Experts of a small language model.
Experts: 40 experts in each of 10 layers, 96 SwiGLU neurons an expert, a softmax router, a shared expert of 128 neurons.
Training: a variant of Adam for the experts, 437M tokens.
Below are experts of layer 6 (counted from 0) of a mixture-of-experts language model. Rows are named router (the router's row for the expert), gate (a neuron's input weights, with its number), up (a neuron's input weights, with its number) and show model dimensions 0-191. Each number is 128 + 24 x the weight over its row's rms, rounded and kept within 0 to 255. Numbers have three digits each.
After each expert's rows: "mostly gets" lists some tokens that are sent to it at least half of the time. This comes from a sample of Wikipedia text that the model never trained on.

# expert 13
router:122127095110127154110137105169121177124090129145092141165121149160157146175120114129107141102149132105162121120165126158144113156079153143077148140136131111122128121099139171118133158101123141140126181099126133087116144139138156122127143129157104067130123092105114133147178124107079112129115085099112161090140127131111116075114095168153123091113140134105165128143117137122165162129131120111162148133116155119112132113097117118119106136172151154143093110155152129142129133159092127155131144154129153148112108151143110147166099161089134129078148093158122148128166168085140099145
gate0:129160163107126166134131149142086143146105113139139137066120114129145100167169153105118120123158107126120146121106153132114120122190141098107149130125133143120151133151124089126098157076146148131097093136103166099118118136156077126112086124152131150122167174103118133163123110104113118116161112134081149101111122106127141114148128091103148088113135095141067117171124157162102126121138127091173105164135145101090098144120122162084125122147175105126120113119124118107126120142146157100134068143114160105170094126101106163158141117101157141142115122129138145130130149150168153137
up0:115141070144162131166143139120119083132137110132150131121126123153145122110145132100114150153112099135147124127140099107137133159129105092153127097141090149115083162166145149124125089129140152106123148122140150102135108078128108071129141114125157130127117139125148144105140133147197137191118136155111118146139146108066149113105128128122152127092076122122111146136134176095179114135133175134132142142149102176125161150085083154116176126150136147133119141134133119117106153115089134115087174114145139085069157161106091150145119106123087133118153134129126115118155149162119119118
mostly gets: " Brazil", " York", "tario", " New York", "oston", "gypt"

# expert 34
router:133113117123155163105121157088150133158107088141112119149140143129132118125087164108128099162122094123149174094161127138154154115111133139153107109159126117091155141116127062100168117158131096112138106135092147138067145110143118064129096113111129111143139115150112152085102133124155139103156135100152102166146166158120107160143148132111125145135108130161135152141121069116134152143103118116114118122157087118106094101138119139134143156134140130101133125132132124150109115133129119132129151088106127163178150093122109112062120094144158091153146170081126136112140112162063123128
gate0:093106105117168144132139103126170114162163136116091127159154112120111079151101174124125147117119089122087145152133165111144117124130126083137178136065110123093111133110119179115179107129147097116143137088134114155113095163073116128155171118105133120098105142127143096095150141172163138116095133122110127151137097151133135116182129129111144100141119141117158145133125162136166129112130116145142140127146117169105174109115130101109061118113160155115137138134135137142121149132160106128136101109143159131139147180141113102118116136124068124132142118165125147093142091121113097159
up0:131155125106119104118143146124131107159124108156145102109122119101152129129186086179140137122168144126124124122131127159156117167145129113142122136111145112115128164161116175136137116124114139142168114169139120106150116148093147122131090136140087135158135063117147185139136143142131099149084100119148134147097111131137089130130089146132154108105146133153149099148124144077121096113125111143145082119211121131121110154139143134116114085117115109158167151131097110121102176088171151147150122138120128163156146132140163179084135086119136128091153130106108120128143095167164106117
mostly gets: ", a", " of a", " in a", " a", " was a", " to a"

# expert 29
router:104108116145121092134131131131135161129113127100136157160113153120130135101126084136142164112125105150131166105121118104118152163113169148142129148131144154098091086089101105086103167120132145163063165151137108166118122121120118115136119090119113136125099119179167131105117123094082130107109138112136107141144132133124093114135112097148127130106123125085095093105096121161096104122097140145109142107115172137177132112137116117153171116148129133124093127079160106168119096145123122113129109120173113136135054112106133125147099146122149199080112125136104100122164091120106115134
gate0:125105121180146088139197133138123143098129156094099105125143111147099106119155121122118149157133139141157123149144126130133136127103127110172136149139159126153115175140123146101123149168140124150115133112105136169100117169160106110159092142161110147137152098098084098114152186176137134116161117130110078132139142155147149156111162122099115116127128114178115104150149115135106109127140169062149138149136146106120119098123100103110139138115116108068120164124141108149106115136109168055104164124118098116091124129134142121138160097146090121136117159124122133142083098119145130150
up0:115110101128107135121118130136150141109120110133135137165110164103156098145107136135143097118153103093139079129123111126131092156115120121149107082131134121162132131148174132120074124128157102128163108134154110138165126119137127097129189138173106137129095108132185164150115101089105112127099138107170138082084147125100122106095119087123131135127132119102143146115095095103155140144117097131084099151119127103122102154175132096152168129134167156173136113162128120103146150108112114183154107089101134134107123129137120175110122137152144115124157114177106187144175132134154117114
mostly gets: " professional", " international", " African", " inter", "American", " social"

# expert 15
router:112147118098117124128122136086125098105142122119148143145146124101145181123160082160094173118150122134152127074078169130099157142121164145107146144099138116103106110132137153105169121143137124123162174101136144108123134131139136155143146117123122129066115116167093127081126094134152131124077099138140112070134118130119155126127112134132135141125179109077116123103109119088142170124124133148154124136187130124130154106140170118134155116171119140133084098116137169150134125114139110144124159179145138101112150134144137131173106182167171136122133119119101108117086132136166102141
gate0:173111132149122113141100111114069105107098121102121137153100126122145129118115128153148122149147118160127128114106061163132085184105131124098174157170138120111152146141183143162164172129138105160192156131106129087126108109162132135087118103099139128113144177123147131114113116081121139115118127149100125111141108114123107154103129107134129171138132152122126116149141145092159144137133116130087126131144130129154137138105136110117151161177107109148124111139144154084065150128148100112109165126132109095126138102116076110152134130140133131134094078128130103110123106126136091192
up0:147127121133147118133114158134159094140092168081116092136138120139135113112145137145086156129121130090143136150126145127126122106154180135119143141132164080147131105097112180099094120073093150096104129169125148109120134159148128110131111131135074079126138103069159150117139155126132158149111114111141197121136098144138142115129168194121109095127142138118131115101125153112138124099112139151131143125145118109087168092110139145117100168082088127117125133119124133140102126151121122125147138133075157152151154086086114129131085156108118126098152158147119167123122174151135133101
mostly gets: "IN", " ISBN ", "ER", "WE", " TV", "AN"

# expert 35
router:131134120108162087150166159128147125106142159136133151084133107105133166124146108084113098123111136121140110115106126119076107131133111154107106112126162119161116163125155100146090168139162153137112135125146138165162121164149158129143092177120112174119149135119121149137095142158122113133134139097112133114127122142090122157097105086127127095092158120120136097088113135134095139180096101158175130080164149107113154105121144116129120142141113132163135161132173121177101114127102150130128126118109126101144102159103120175164133105116149172164144149152083151170104102096159131097
gate0:156128129130118123122151150145100150131103153122115164103179087146137086112051144139164114133136159108161143159116134128133151146138109155120141167152143099151158087111175119130139122148126105113167156113129108151146108118141099123154138132091072163106116098123151140111085160124178141132170123141141081122107123126121123119132199116124146127140138154103117117077114115103132143128124102053098114144156132121103119131152136161141146140128113122120098119052127107122106136125076152122155130135140128101140120136152145108155129107118113126144125135104102143103185099163127095138
up0:163127111101131167130153175115154117148122164106114102158125126122121142131164162112128152095127133130105102121124117148112083121101115083107082129181150180087116152165083141097144123104180116137092107130118168132120129159146136135138108145097136158136135124109166137161149096128120155108150140122120092101172128122125168140126163144158114170123146140140120109111126177113144149077140117135116119139175142133126110119075130132116134117088155082125139172164121085083138151125161115101107120111091125146117111125100185163170135127117100137138133114124154120170115131106115158127
mostly gets: " Mad", " University of", " Department of", " Brun", "obile", " (born "

# expert 38
router:125150134132117118148116074154109128136115108161118099124100128156125126150141098115121163116070160102126127161124118149096142137116129171151141095110098123176127089077170134099123083141177148140134160126168113118140140129134140121159108143137154114149148128123138130146135165151079106119112104125132159128120093128130112113089082162172168138122068112099098139124152134102131156128110092141155157081108089131128144129154123108116155107153126127151152164151135150130158148134139132138115170164097097135178091097109138150091152106102121100127175092117160110130112161110130150154
gate0:117117156102125103120120112116092114094104167099139119161166097132181113136141127112159118172123122141131118056159103124156151122108058129125124173196150136172106119169159145124111108115146123098106117106130123129153162116119125155133099118127112148150131139114140115107148101131155139090110141092116136173116104091116112196145143163091162148121113133140102113118074132134130112109133128134161161148136133138141141126130164162135113129153103115119168163155113140130138138121134105088156131148106074120126115172098115165131116112148168108129155119092146138126141160129160090139
up0:121129111109154095135090119188153159099131094159095126140123139100141158159167135147138178109125106152124122114125147166139147174122133152139117172105161093140072093104163159124174124098176147104131142128134153166100120148137134134120138100129130102132159169098099107160163171110137111152141108092106121105123151166168141136099148126110098095131136158149127094144117124148148147121134130144100156155122114093087148133108140115102114137141103156092138156142122122141131141187142104136131165145120130143143130155123102126142119142120161096072174134173180105122132111125148108130
mostly gets: "ou", " dou", " Dou", "re", "ie", "iang"

# expert 28
router:144165122118136148124116132126106108141138150147121144119141141156148171126185127091110158136144160118143136150110131092156165101114106119089070106159135106124114154128114133136067119105193130123132233099133134127127134122112130144135137149140131143140128109125115106149126158132128110136132127140112124155118110083141139113155135124124151117139125129145130090149090113129150113149161112129164117086138154127126124174096118170099145123154138084119202070145156128117126165124122143154092118101107114123097100130109133118158159093158131148114102112128111142118095122160162113194
gate0:131135132090148167144163124115122113158158144109137139123133109168105149127129140129172109127142107137098113132119088146137159141109103142109126116151170106133125148108100122172146132120127159142124156102103137141113134130150111157128144140117141132086133085117126175135129171162141137111136186152135116168113166137159147124137164104137096135149145132133115097137117124178095121078142097130129128132142103150107128138139122169150141128109104143061203146097137189136061131150127087138133096143089084166102129122150123134135114090155117085071098121106135143090129114131125147151
up0:164123141103139106125109077123120126124141148102144167117117100182128123116132191105154111130134134122111099153122116113115140123130107119141131114184161094131149157089124115160130137108120154165135136084125121168123139146154141191136141120114139127104143106127111118125125167116136109133170145142137141185124162137136138139132144098127115136129130125114144091103120119163113130093113100108123122119123074158136137124176131125160106119099113145077171124094140139128100101181106162159138069140087105160129148100137114146142096084166119066092081134100168122091109114126116126148
mostly gets: "); ", "- In office ", "- Died: ", "is.", "es.", " *"

# expert 22
router:166179091140152169143168119153121106109165135104142128170101106180159135165142093126158110159145109115155157116154156148147123110149138132118107160125112162147117108116126143139127133141120117129128089145139137111130141115125146126091183143098151127156155159147120169124155126127136098180157145101138145114127116122149112151096153123121114106150132134156094125134105161140128130120136127114130150101101110141130082144115082099112169105127152129106098082107158116137131172142130116106122175112133164128131173131064127106195120096110102118072133103107102099179094117123151129138
gate0:116113108154122051098096098143153161120140149157075117119121139165112104097108082121119111156139148103108076104156144141142147137131135161149158134142155132140140192114145130131135150124102135144115139162151127161148125153128131117150104126095154134167108157155078099088134117147096114065118112152110117148129138139134091100087115119113099171096123139058114118113139144142117141124134127122183142130119126139131191103110126143124148065160114123135140135128117187125123145147122143174085135125151127111121125120109103143103143118125113115150125148165117112153108086115119139147
up0:124124106165150139104133100160154111119118110164155152124095107118149111139125133161123127116136120139114173176084144157170159112131122172105140134137113166144115184098125118135172182088139110153139107124178134127121127138134126107123117144142152111135109151172095120082154176145136157118162125129081130113149098170124123136104152147124136115147085115127086092139125089148089113129143127097151160128117088141142133144094134145160159117145101146127082118121123177135142123169150125139174113124148105132117120091110186102128136130127072142144099128162116108104109089145152136163
mostly gets: " until", " day", " September", " week", " month", " July"

# expert 11
router:111115112181122125140147124157107159081099153115149110135151105073135148113154125103138154136121107143110138144117132085095119127095128116163202099094110168131088159114124112101129125149149126133127099126139116127138113120094118091111134108130093128191097099147143131145142146140139105116118121137151126101113129127108073081167112116149136132159092148131138137186108121122145124114147112086113145151134130092104112152129176123159132127139169117162106123174130104142120135106118152149135088120110118111152106140126130130140081115109060185126172132084091144150138096155132133139
gate0:141090115135166088119116130141143054116070147095087130113138147111160169098111150112092149130100144133087154125126111111092163123114128119157131103116126150123137110140138148105139140100127133116076147117151169133134130147097146127096136111104098111102143126116103136144142210170192111186139114135062133101099108118131117131155128144156117126150150128135139127130169140116118137095105121151121145112108119188125134104149157125121133117167123106124090153141130135119113165144141142098163166126143131148164134123117141153128103124135157135120146082189154155130157129126115145111
up0:093121116124138138156122138133079119133141130124104118112139140140144111118136085155130135156124137184132104119155142147142078097122129155132115149133096150172158136151133162148126131107126136150113141139139143150165132144081140116126107129123164148096112142089119129192115128101140107135175132127122130088155100109154138135127083149154078103147132138086159141133131158130079085121109111173109143129142085148123147155114130110160125144109136156163189118175130140133128185085156093150062132130137133133092168162094129133136128137115140133150132154144069129171133118144142118171
mostly gets: " early", " different", " Public", " local", " modern", " no"

# expert 14
router:123138153142166100148135118123163128156127084099128158158129130141105065141071115121105089118170096157121094184146161129112103094113186127129125095135123136151142174109114150127104097167130097154106113113142126143129151118103122154140118133140123143139111144150165116152137127110106155091108109107138152132119142118122104112132152135085112114133096124117123098142126149175150108112095123114144116092094136077140134154104180177127145172061123130128135164120120109170117137148178148137156131098144135121096101106146148143139160118108153118127152165124095113110095118154137138174
gate0:127114157187141105128140123157115137121088128111162143167122115111123157113119089095141128147091145155101124094118170144115107140090153147129132100126148160113132138130165097121132127138131123085119104102120131169096130101107141180114132120109116146112180127093116128185087153118145108112079126119133113099080098097124147131101110103119175127138094107154154146125144112126133112143190102136095176152148110139136132086131144124144162139108058190178126135142123110143115103143103151080160097135130127105132124144134127094159141135161125154129096117145122157125093133109119124115
up0:140177142088109102136107127116098117125151113083122064144096091100099107105140132171147128135115120110156110161107095144103121115102138106125123149088066146128141114144120163161108116114141115161134112184123139047084139140119128122137108109148127133135135147147160154110099077121110131119123128091154149174125131128159139092163129139113067087123133139112128112160119103122107120145084088129102109132087160119106131158138135146098115128140132107136123103139143132111156106078169101113110117093112159130110141087112098139105152142166131107168135137092131093121140136138141135130
mostly gets: " this", " This", " as \"", "This", " some", " poss"

# expert 17
router:117147097130128174121124154101119140111169120106127124140151110158122153161156144119111065114076128095097175117116120133160167108070126129138126138157125101095124135180119134115138113104131139115124083122144126139118143121115140144100115136072118128129140150123114093151162155133134135136103130146122164113160162104130154092178152126098149133196091145152148133116111095096126118127141142131137110100119095104151137193117136146128120153101121110127113117166145136154117140181108136120142126168108139146139100071179135098129124101102102106152112149119142165099154143165136140077
gate5:155111143160125144110121095161142111158102149108157104123130111096130166117123133126116095151119121158087117134088104118131126157163125089140143134171136089110137160122111152095094137141159145106072122099112111090163127082140112079140117134147158142142130142147155154129143103121127102157096138143123098114101108174114166114162139157173097153128123145141156138100135153180147109096134143101140153120114109149141166146156114124143061119107170065098154121104116132145146126131105138117063150118144096103154160115125130151144120087072115152127132129140114112143131114137139116161
up5:112132145136136109111133105115142152167115142070144115130138101074103130153113167097146156137137115123119103172103102150114111142195140146192166131141128096091114128096082128112141130160114143122098119115119103118139107094119137118155065136147149095124129136123111139133136188119139130121135149131140125158120118151149140111100121163176152153081131140129106127094156143151155127128070130120149119102089154193150136110136171133133103156121115091139138117157128119126092109105099116139101134167122164140099145095103120105165110129140116171151142133120109161128170098121119103099
mostly gets: ", as", " between", ", where", " include", " such as", " known as"

# expert 16
router:138118139169118142117162115149133149095123107134122166140159148143113151107125131138144129151134156135136100115163144108095141122153140117126148131108124138146122120123155113097153143102053138153120118099147118147137138111111154119134146084118141157139081141115109150145113125144156131153101127158107126113118152104106108137137108116122107098092147167180117107158121157155177154144078158074142106107101173144138153147110156144159124122133120165138170159097093098123181113108085171124129075108132091062137115141117158161101117118137135145143130157138098105145110085117070158131
gate0:132143151137073134150147089133110090113099134160100149127121114112121114131141107126146132142092142088117120121113132158126075100101119155102129151161119086144118124127161142121173136166117160116127129116133122139169089145120127141094103135110161117124109131125102111143142121187162135088116131136113171134110108120105123126089109163103115153119138132124149106127128089116126190160160092116134142123183137117124102137145057154124120142131094128107133144121095120088129140124092120101086106132127142126120143159147143120082142103185104166121107105159093188089106127122083107091
up0:159111091122106119145135111106184139088094169133084089160129099151110113115084131136083146119135098161151131140103121126143123112135156123134108136157149124165089157107130145115135144146131114132172095136132115149128154156152132094111143098146112116160118168110129128136102104114152098133110127138149148134153161131136121150108132108152100116142145162151101098125093157121109117123150134143098159070086113164079140148171090086098165090137140097149079139154126151123140116151130124118151124056146121170114158133109128097124134127139111078099125135159123108139094077113113103147
mostly gets: " pat", " bro", " ev", " Per", " Nov", " pain"

# expert 31
router:118141120147141164101111114121122109150102142170153176122099108090173107127152095092125102109123186084148141158142129082129155146173066104137074126154121162101125144130099083124104150134108137123104128143119107188116127111110101159104129130112164147129177156090147079143145115165134113126135117098126131173134151098088132139144121117094111122122131130119163163105104112126117114159110109138152095119130106155106151127129092119131100155120166122170136115181097119150135141125149160090140088130121151127168156111101149127092132103108120115151125139155123130168118149113124115139
gate0:109120122056146105125090106167136123161115129132143157131134163134148074139127126169128147102107119094100110104083101120137131091110126109142121169124140159113133170104150149103099135156164134131126149147092126142132105132141085163138130094129115107121118135094141109164101146132144146124150159111102121127124176198137127114147163093133108101111140103124181164105105107125136143088107105101107115188150105093121119124147087158102106084097105135112107090120132144158164117146128129129111111083106131093131135117195123119106108141133103137116101148126138126092123148161138108141
up0:101131129086133129155121108141111129103120134176143110122139127101081140086095151138147100155133120098114136090138132084177120137120117086104143133167140116144126138118137145073125144138080112122150146150139151124154081134129087098114107164132111156107125126104161129160076094134160133138134099136146127112132121166150101120166152150108123149141111117149086148113103122128125124131145161126095126142128158138129077143122147147050108107079122124154059154132129101156103100160110142147154101151170152153104138165099156099135127168165120119130109135142164130131129122117161119093
mostly gets: "==S", "- S", "===S", "- Kingdom", "- Preceded by:", "- Binomial"

# expert 0
router:126124107130158102147139091168134111133133134089088129097121118160103098155113137159125146119127130122158133134135070172116094084105131125099152110089072120186148134117139139100136120150151125116154166110112125097114138104153088139159106124137143062111107134156089104096118125135108137140137071147157119153116122207157162122140100170137131104113120110095103194116162117121139120098126125145099145152116121159150116111139119114113117135124129134150119121155118169119117116116159103086126132117121166138086124115153119152152111148070140115122130103138143107120133191111128144128
gate0:138135102135145175122172159138128147122129157120090110086120148116135077098112117139179065111096125097133095100115114142162127133120131159150104133173142127117063105156146103117166095116127170150113133127149104150162114099139120127087129100125097153110138133138164096154172125178107160127115146162145127100132107090137117141098112100121131198169133141132124146141165156095127128135126107089090106125120108126104148120127111144124189162138105107153136156127126122163126141154119135105144137150125110136104119144121134133133108103089111145113114146139129105145129169114065094100
up0:130110110154164149135113156121131116154133149171081080131130109151122151130096139113135115118156127144133141136085153136125125139130163103096129105112087093119095097170117158098174118117127152150122114139128127143168128127182153158107080097101115121140166092129159103129120124113145156144117146086170110108126147102136091107108132098098064131074126150156108138137135138092140130129122128142083116092163127112109115127151114132155115147140188121141123192160100153127169127179111089159154128146106126101136125102162154119121135135116142121082131150119106146094133097166114121113
mostly gets: " Co", "ville", "ington", " Washington", "burg", "mond"

# expert 12
router:128111186116095099114126123144135093107108101154137127148114158151091100121067116140135142107117135158143117132120124171114131135097142132092153071107116113134137140166082112156151107082119106159118168136134130100153137151168114122152131114140146137136133102126127122092112148153119123129140139088141175099158101128162116102109090113145120100112130148143104154124136093143138112132113146089127114106109141119144139115154178161151066099115111146161157156110118152145115111153132121180140161128155163151081152155134129131065140175155105158121130096142107153168114126118137074124
gate0:139150098110128157122124121135148121121140143148115145104128150135163084140163134156142113148105103133133116089150194117106116093116138147154090122111098101087096201142100134148131149136139118142159138068150142119110144115186168115101114148138116111121102097141101076153142149123143144165106104157127110143117125158109117137134148158109148121119130104163108146092110109132100182173129132139119111162089108120110099115134155136098118148134089133112056121117104106157123109109143129137151091112108159142100128144167118132102112171128086137101107119190154118151127145139147136146
up0:146147132172104151108135120074086118134152133113122125130149122131102136123141092100133096175130159130151130099104105101136124143114129113131168131118145098180100115139156125113111062152116095129075178149138055132095108101127117164110131140149170135156123139132143137117112156150139158123158133148143115120111162161096132136145079105135132138141148123136164169144162139113181091143149155130160118088124142130088131125100085147136124131090154085105169113105100097115127131144172144134118137097117139110126129102092175089131162142132146115140109147110095130132137149127087104138
mostly gets: " pl", " Pl", "clus", " vers", "hemat", " vill"

# expert 4
router:139102103131158136165106139113136107106165144127119119154149117107179127121175102120100153129146156140119154147098100109164146120114088103092157119088153147166144148145103152122097142152137092125142221130118134124164099102098161160094138120126146169126131152145151098150159117096137084137135156153145127170130138118130131143112124122147162137117124113123137160080141164095126131171145134157131132155162123154107090200141149145082125171139091104125117112151137128152159144161134110123111137106113140099131146141160153097165120122111112155138157145142142146155091128123118114154
gate0:108158148083119142136144130140114136122096127117120117143131162096152138116121142086123120166140157111134105104091137113115133109150113091141126138148101126153129134092153130174152126142140132189110105139109123126156086112140077114116087078108172082118126115124161114107113153103192105151104132166102119165077116154128119132156135153150105153101164100144157092126131123144109094147144104120181122118142119148167114153101142108123134066139073123121138133111125086170124113123169138115089098150130139141121106123134112139111075126115124115109127128080140131109121106124061129113
up0:137075147105134130131124082115127119115144124118146160115097084160135149119125146158155135079147139145155174125154102166133077088092151146118100095126164131153080111163126132122102130110142107103171123162186131091134145148123129110125126178127113138166095137125102150153114084151121137121110144113134130161098143145110099126147094136131110128119139142145104144101167132106144120094163088124087125098129120155121141123130143144120114112117122141134127101114121164136107130172153129164134135159105139115126109132113072118120159104118173165182134153125189085169130175145143145108
mostly gets: "\".", "andidate | Votes |", " (aged ", "(s) |", "Scientific classification", "- Phylum"

# expert 30
router:119161128110138142147114098116162127134150144162134139161092140105116158141180120099138147122103126139120096138104126127169122128127135101101083122132150093126105104156122062147117110088100153114092080096133121172130194178130139131105112122115105136113151118149144124096138128138176092132123113148127171158136155104116124122111151106123151144159101094128143057142115146154139144116175126138112106140174113096135115142121148134116131087149122124156072085154140148109134079122128063088106108110105102142088121140088148144125138130125128161162138120131095109100135133121121134134
gate5:153110146108143162089126131181166139141144105167109144115112138139113138179116154152124135122145155115110145094124105134126110128113142119124114083123112127094115132177102139117152116168095154104133147089103089090125164133138130097119146146194083154119152135122126147084118080146108155152085108159109104107115122110081107150124101138131123081093131175137137173155090131146118130176155128115131110110154094125120089158130150136118099158082132105118124133123097166121125147106142090133109161124101119135104161125176125137153140101124103144098150133119125142089093140131129111177
up5:137087117150137153145103115078130116121127134106161135104133120092148162107158142105131090169094107153101111094153119178132125131123111095141136118176145137103128126094170128173132148121165138158126102093144107143112114099115152137120150135128110121093130087132153117136167132114158120123148121080144130138145147141135111119114148120153126131112117071122097153127122098112144103127127087200075167158124138098145155110090098098132162116153145150107140157112151097098104144097148150107116149160143128120126093176091155131128179133124125101102161086172116156158148121153107150119
mostly gets: " to", " to the", "ed to", " to ", " into", " to a"

# expert 3
router:124145069148126121125142118095101123136101135103112124133135127150133148130133116128146146130123111110112088122098151146131131137061093174083142126101149170150082102126131169145154121147149104126116136121115134098174093111110139144145128148101157106110109108158153169098160177129142114090111148106105143091093122108115112144098109119163118150115123103084121094108123127141098128137113115117107128176100150119113141135107142097135146115161110133090109115074121082164113161090133161128084103150138146094138127148112116125166112134117107150120195107135147092176172111109109092134
gate0:114128182138111159123154089132132136111154133120100085140122108142146106100155126136100086094089160130088164137122088128084138131135107111128118135126114149129148126181130119116148093138131146143113110177117130133142142100169085119121118101165079107138109101073110124179102143156113146138166158156120136150112145137165132110150128147112149088154126101151131158178120111094177108097128154114146087097161068166111122100112112172117115146089118149185107139139118107134129131142150118115126137149089173146132132131115147147117128112093139141137129165118116140111100160158136152152
up0:143125108110145116149126125166122142109139144162088125132137147096138101143130157146125114135160134086129102127089110129149119118088134138133085122142127137129138151110160128135184145137078123150129149140188122119154181121108172112083066079121164129126121124142126109138126132157139142112177146145143160126140156119173107091121088179157159110138156133131080121119134139124134154149104124125083147169097144164172165126075112108175119129130160143135158081121138088135104148108105144123144119093116155144125130108102159122111142120123120098119127148146082127126133131155095141075
mostly gets: "88", "86", "87", "85", "90", "80"

# expert 27
router:124152167091130112131148153142097107151105106128126097172129167157126165129140121157103163074160108104127130113121116138116098152161113120092135097107128113122138145143119141157107125120133122107089156104096132094106152138103156158113179133149114118111108179095133102121094075119159135164090091159119128115120096117161106104145124088138104082092151115130116162173108145129144148126114126167132160115088151114082143123147153116115100111120158167132153132164155184136162143096149121138105168138127160131142165143102111160140154130158137137156169126129140149126088100102140138139
gate0:127098154113124134134129095134142134136147177120094105133161137137141148114112145138119090125139132088122157182135148142139156084149142117165117147099150167114145158080127106076145113142089078112120122157153115113111130173128105068152149120112093071141073139119156122102110160114143141163131103119119142114136131119126077129131133164115088129104093073110131114107140114137171134161132177109107098131121117132108142126098135086140161134111161083140124142138129101159126154168100130136180086125120123148143156141115133132115134109134097164066139167143133115109121147125137121122
up0:101126127132119131131131160118088159116133117099144104132153133119065118112100120141167117145155112082126124103120105116153078114130157112139147110112087131142186128127111054126151135112137122144124155134107117088161087143120078130122114121156126151140140125102142128131177100152165124101157139159173116121130118129084142157120111112108157128138085146155129149166145087129120085103140165100114132119118121151147109134121096100160155127061093138146168142122116170131134117125162130114134128162083129113102107163106165101131123127134161121131082084112139098135129110152126114071
mostly gets: " Director", "% |", " (Note", "ensis", "- Authority", "- Born: "

# expert 37
router:151153145108110113147143115096109134159124140122151149172093134158112116105058100118115089139104166160147104156148147095116125115139110160119101148148157119161102113105118102143099180157114167152147134105133128141126098099119122127122120124176124193152145171087103115169082131113160170134152128110100108127168141157120153144108134131115096151119156115143128171096193137165135124111113131149140105141085123123129119116108104147151136122124132130159096123114091131163118106159119109147140137132129119113103101108100097105110131134153184109145111153132139167103080161108109155145
gate0:087125134134134125100118099101160115108058110114123054166143113116095104134161111121100167136114130100120131172123085134126105118116160180148132138205151117098098125141129119130080134131142121143120146110109135097163113105148123100105115155150097144070090123142098094154144128148139128138104113140136158155146129097123154106149139162125087142121142114159134147134123142146160146119123121086142122129121136116160112121099091158140144161147137149078167158190113121140095130133118152149179137140160117136152128159140101122125085144144115103138129101122111165094121152133131095126
up0:155120115095142102170151157124089107114164117153160135129153100113147126115143122163135125132151125145124140138101149133089129146154125085101158083113123113134124135102155136105169109157164176088125150093133130124142138126120143076151179147111126098169114125165159126123103112084140123129103085107129100136162110116150150122051131156121113141117121149081128107121128132107116132201116109151137102106152123117107128140136164142107149144137123094169084124155103143109123149142092075133153124077113133105174121122151126180168140112173138151121146141147130143129133098142142139119
mostly gets: " | B", " and B", " hon", "| B", ", B", " in B"

# expert 7
router:170104153105106106118168135126170122152144137120111110124132131101088127152078118072118141126158110137149115110090140128129157124123167096143110166154162133128118137136098095145179133178147051122133145114132132115144161124160127130158148152172147126107100126126148116134132134146117131184090135100086151131159148137094134161117175108119120134103122155172124141118115141131106133188114123159136091108093095124122130146165156127128146124132104148152112147146086145114151119132164138163160152132142133150155163146157126112120154155166158102122115153141193102133106111102162120130
gate0:131140104146115168124092162119110112180075164106100146177117094135174138138146120096151138121113132080147140188137116086116171148092086110134085138154103128118124145110103083132122109112117116143095124140142165123125106116156120129079128145144143113135119102170135120116167123145136090109146122147147116117134125144148098145123125145137116134125102178123117134131113138111141130130137103102157141146108071102195115113140131122121171071128141143132134134104131079130105155116156146099144105109139152144084122152136144079131143130138123071146157128113149120103171151187125129140
up0:100156116123141126145155131149110124119155141129157167069179132140123107149119135138132133158115161160130147162115114163153108104119189109093180157117122102109144113100105155134110126142104129110130087145121142097136115133112124137116137177095076110100148158107113134167103137169152160162138123141103161169095127134142126085165092131122068127120102094135136094120131088136115141142132134103153129139100176118144144127090120116097102123179164155101133099149152112189151133151145176148106158147139102125119134090161125126126155147110112134138161112158145131094115117114113110134
mostly gets: "==History==", " career==", "s==", " Soc", "arly life", "==Career"

# expert 1
router:144117155092089133148073127139113135100147140147163136126155147119140165126167120099133136157157146134097134091159149113129155130140088144160161108109145117116128103133127125122131117137104097151134201166114138116141091119080115099158094126119110154153136080133112133143138120109133075117123165121103110135114190091128144099136146120122118127093149109127138112100139113135134102130106130140135118143132122118151119182138118138088116120138128156097165095110079122131138176112143136159072094112131145132139152144178108146111178092098124122143171133096121087165161147123082088135
gate0:127140101125121126154137105143126137182107174100166143137134112127131136161129133147137145095132121125122150109109088107150109129151143161141162093137111135121142103125160160149119177090168119081135128096129187102129158142136121116139111141122165109110120153150100170110148099092167128109127169144133174134122097155122173143106112143147125098191166113100098102129147142087089116143099150094079134173091134138160103147139090161122168147136131133159094093128134104123162134125133107117108139120148127162120130128106136136094110115087103140171159116159146117099146164113154110144
up0:165135121151161143137126105140135103142119126150173162144146168132121124120125141100146153120113108100142128132129095151109141113143146151126078105131129109181125113122116132102140136146105146091150079135154115133125104122094074135175166161155109117150112134138115119083142138098131100113146130170150151130130150133126124139128110150139191097124124148137119118113137126124143109144115113177110076125111113133117154106162106108191146120090089078163139144130144084126140137166116143156152138162117102124125103141175130106137091164132099056076138148112088118121081126117135170101
mostly gets: " ft ", "″N ", "|---|---|---|---|", "|---|---|---|---|---|", "′", "- • Total: "